python train.py --n_layer=9 --d_model=320 --n_experts=128 --experts_per_token=8 --d_expert=64 --d_shared_expert=0 --activation="swiglu" --moe_layers=[1, 3, 5, 7] --router_score="softmax" --normalize_top_k=false --routed_scale=1.0 --balance_loss=0.00346 --balance_bias=false --router_z_loss=0.001 --router_noise=0.3 --init_std_router=0.0175 --lr_router=0.00133 --n_head=5 --n_kv_head=1 --head_dim=64 --vocab_size=8192 --norm="rmsnorm" --norm_place="pre" --norm_eps=1e-05 --positions="rope" --rope_base=10000.0 --rope_fraction=1.0 --qk_norm=true --attn_scale=0.195 --tie_embeddings=false --parallel_block=false --init="normal" --init_std_qkv=0.0397 --init_std_o=0.00936 --init_std_up=0.0397 --init_std_down=0.00468 --optimizer="muon_variant" --lr=0.00816 --beta1=0.9 --weight_decay=0.023 --lr_head=0.00798 --warmup_steps=96 --schedule="wsd" --decay_fraction=0.448 --decay_shape="linear" --final_lr_fraction=0.05 --batch_tokens=131072 --seq_len=1024 --doc_mask=true --train_tokens=599800000 --steps=4577 --dataset="wikipedia_en"
Below are experts of layer 3 (counted from 0) of a mixture-of-experts language model. Rows are named router (the router's row for the expert), gate (a neuron's input weights, with its number), up (a neuron's input weights, with its number) and show model dimensions 0-79. Each number is 128 + 24 x the weight over its row's rms, rounded and kept within 0 to 255. Numbers have three digits each.
Before each expert's rows: a language model's description of what the expert responds to. This comes from a sample of Wikipedia text that the model never trained on.

# expert 26
What it handles: Election and place prepositions
router:082125098124124188153163115145126126128125169136091123133113079191134109157126115129125099113112135124119124110151109139140125095111109122142148136085083149145110137127091111113185150052145158154143123082123147110133106148131128127134118125
gate0:117123166135155109131170149127124129155119104140125156141140136136133085133143143167102075160104110134141086134143137123143102122168161145134082152155136100128138116061091119110142113143153119105147139152121103123145213146134127097123148147
up0:136121105139085127135103142116156141084129117146134085131144114148126136153134103169112156131135124152115133127161085067142059130099170152137128129120135105147146127125138174100108102077135166151130112137149118135121139088122137142156169144
gate1:148135142139130131149138137125125089136136128148120119152103169084165131080137102139142169121165129139110124107109130174108169134113147148125086133088155089142110145125124191110127168121146173128099128124137131198088146095073091167150132130
up1:071117173141115137137124095153140149096084094112130154113140122163095130133124143100175155131088157143130102109123178163156157147138089128081132203122128140082093103101124145134078112138108121127087126177104096149156100141136113095114120115
gate2:122143124131145119081136129100150078103127156104123176117148129109136132107118127158176089150117146183118120135187103159101136166094126125122141142106133107073123087129111122148137120101133128130137167172086087169146151134111106130136120109
up2:135107144138105122139148150167159173165135091128134174144128114185138137141128154138121108135163120115137167098144205121136082146101151108101140145090085106141150122139124195109115131167168161109109148110129125135146129108185152110148112092
gate3:190114123075157121149140119106132152149105180159153117160141123099101091145138128118115104118157140129137179118163149150128134131121151136154136128130151090133127127133122124095148092127163143155097137128113129130148135185131134116124103168
up3:100116120143162151112129144119135108104093129137148122156132123104116135143076117151133151141116117088101105118148118136131113099141129130164097124102101157117123108137103131149112124148098094115136108064148117147150116099161152113134072125
gate4:151127128168130112167151103118131126116160073153125084114118140120138148113131157130154136098091082151126121146096095079094129137129182128118114090130122140123109106124118081108151173128139065119152128074134118174124151092115109172119112124
up4:154130069162132165131107116118114114134138172129155137153038148107117133128126103145126118124088145133131157107090086118089144102143124111168114131130125135129141108096154163150132149148090143127101136163081106192120137136109172198127157111
gate5:073130161104107109130145175114140139130136087111158091147122099119134126120127172120096130099136128105095144146160124120114179105123129114092168149142108166115099118115117160115178123127157093159130121116146136126125152143131117119118109085
up5:156140083115145120094145125130136132101138097072145121146105113105128139144139152077158118119136145119152122122112123085090161121109159167085104132134138103134180143144132092150109119131170120140088124108141143099148142157141160113137118137
gate6:111144089132091148134151109122144137090115162136138132139145125114122118158167142101138137126123109144109133104131120104139111098133094120119113113160135155133113125156118164122149126102120155147129116121107122126093157117091137152135169142
up6:185134138101117131133115097140150179111146176131129176101163094088109098152085084109128118110128120137103123140116106152128108090156140146125136128122113112156140102133117137161112151124145157148124125159143139114157157078121134115163144116
gate7:168140124126153126134139153119122143138117127152113114125129120191131099163144122147118139158145118118134167154162063137118091101179168141087157145113093124142159134148112136112089123129133107130159132146136148143158109139127134116169171108
up7:139115124135066126186133074076141151147141114108081176124146148125144119137126118089106108090114139139159093147130154132100139112144125154113059119140138122172125111112151150132144134155141105144165140143086109129132156157149101090160103132
gate8:147160073112128157091143157140150130127134131125133184155134138132052104161095159150115149130132131153127113106172132125148101088110111154178121144139169126138121153128106151107127109138121171106161139126103102163116088094132144165123127152
up8:173125117122120184076144128124140132141129151120129177167125125147128086136081157100123115155113132144131133106165162151113090117116132173160128167115154080153140117143105119084124104101065108116126134087125073151133129125104133115143132097
gate9:108122131109091165128130158120098147146089126112090175135152116118161119144104125109193163120086130150098102146135111096111142106089120161133175129136095127084112166108129120122114127133113125145129188139146143130133140167138110119151189119
up9:131152130118187139122099130108089186142177113141123116144124107153127173124123138138114140124116066137158153154115168119104141120132108097119076122091118118122139094120161107142113151151154114145135118128157107109102070148069140120130095129
gate10:086171129147120114129113125113102161144131125115103129150144138162092098102119159157116140134116132145168110075164125116200115110126162156137137113115088115160131115172142135144137108129129138142140138108088140114103118111149124114141120092
up10:113175120155134105136152146080091152144145141101116150137103138104109112119156142139140160113119102122167132094132121137165180136143167155150123122131097117166135076156117100146151081103089134138155122128083168130128119137118131103126132096
gate11:141104202126146102117163122145117131139137134116158152165107126131104125156158117156139099163178171168138133113169143121149127152146155100106125113108124139176183154120075138115121141174150129117110118084158141123119146123151156144126158107
up11:131100135107132102125123124142121101152129125107168102140113137096127114138121117129115111110139125142161121096117111126144176142155111128100131111116122143119197148092059150132150157166166099127124099118091157141159151106110148180126112135
gate12:068152134105162137126159086114142127136102112131096097106146166122162111119127129116120139121108122168096128112135090112132145102136159070152149074142164117140082113110097085091172136114114123122179106126121147126130107115092127157108132142
up12:129153160150113130116160129091129171143097124137082134156161116097118158148109156097181159100116133132126184083164148138144135127112099097104114164179105171113126126097089096149124141134081091139113183154139143160116160097148099152115120153
gate13:117105111157141140113093138134154156108122144128132117124152124143121160142102058109138142104140131120141103127129109129122158095169138089181156100111153148100102141114169163103104151091114096142073122131168077119130131130110131167097126152
up13:113156133169129169095181169142152156124136145130169151119118115138126111116116138137131130137120140119124159087118160139127129100101141126064096135130123141100120175126140131129150133156184126133135141120147148126098106096139123144061141126
gate14:119156123212104149126083135113151153150147122128109164109111133115132142160167138113139119116123141119121182143101150150137121152094119138089197142105102134118125154155124097140113142138129105130092110158118120103128135150115113101071163127
up14:111105107087133116112131118111081120140125109140106152073091117124082130108128143126117125133148116131097099135113109112134135122147110124179121109116166109144142104135109117116139144144084124101092146097096124126140094136135121132124141148
gate15:105128066093117115126102166122150118124184114107125113145149151115124109135133085099181123133084125119104117176124119127129093104094150123085160124106128095122164120099094111121117115144113126113112161162117132102177118134127153116113120132
up15:096168105146126111161143133088090078108133139141155076147087121114125106133127126122086152149129109173116139120138151100167134166104120096117089122132159148139147136120161092124106135168131130101122095120122148142134170142151153135153106126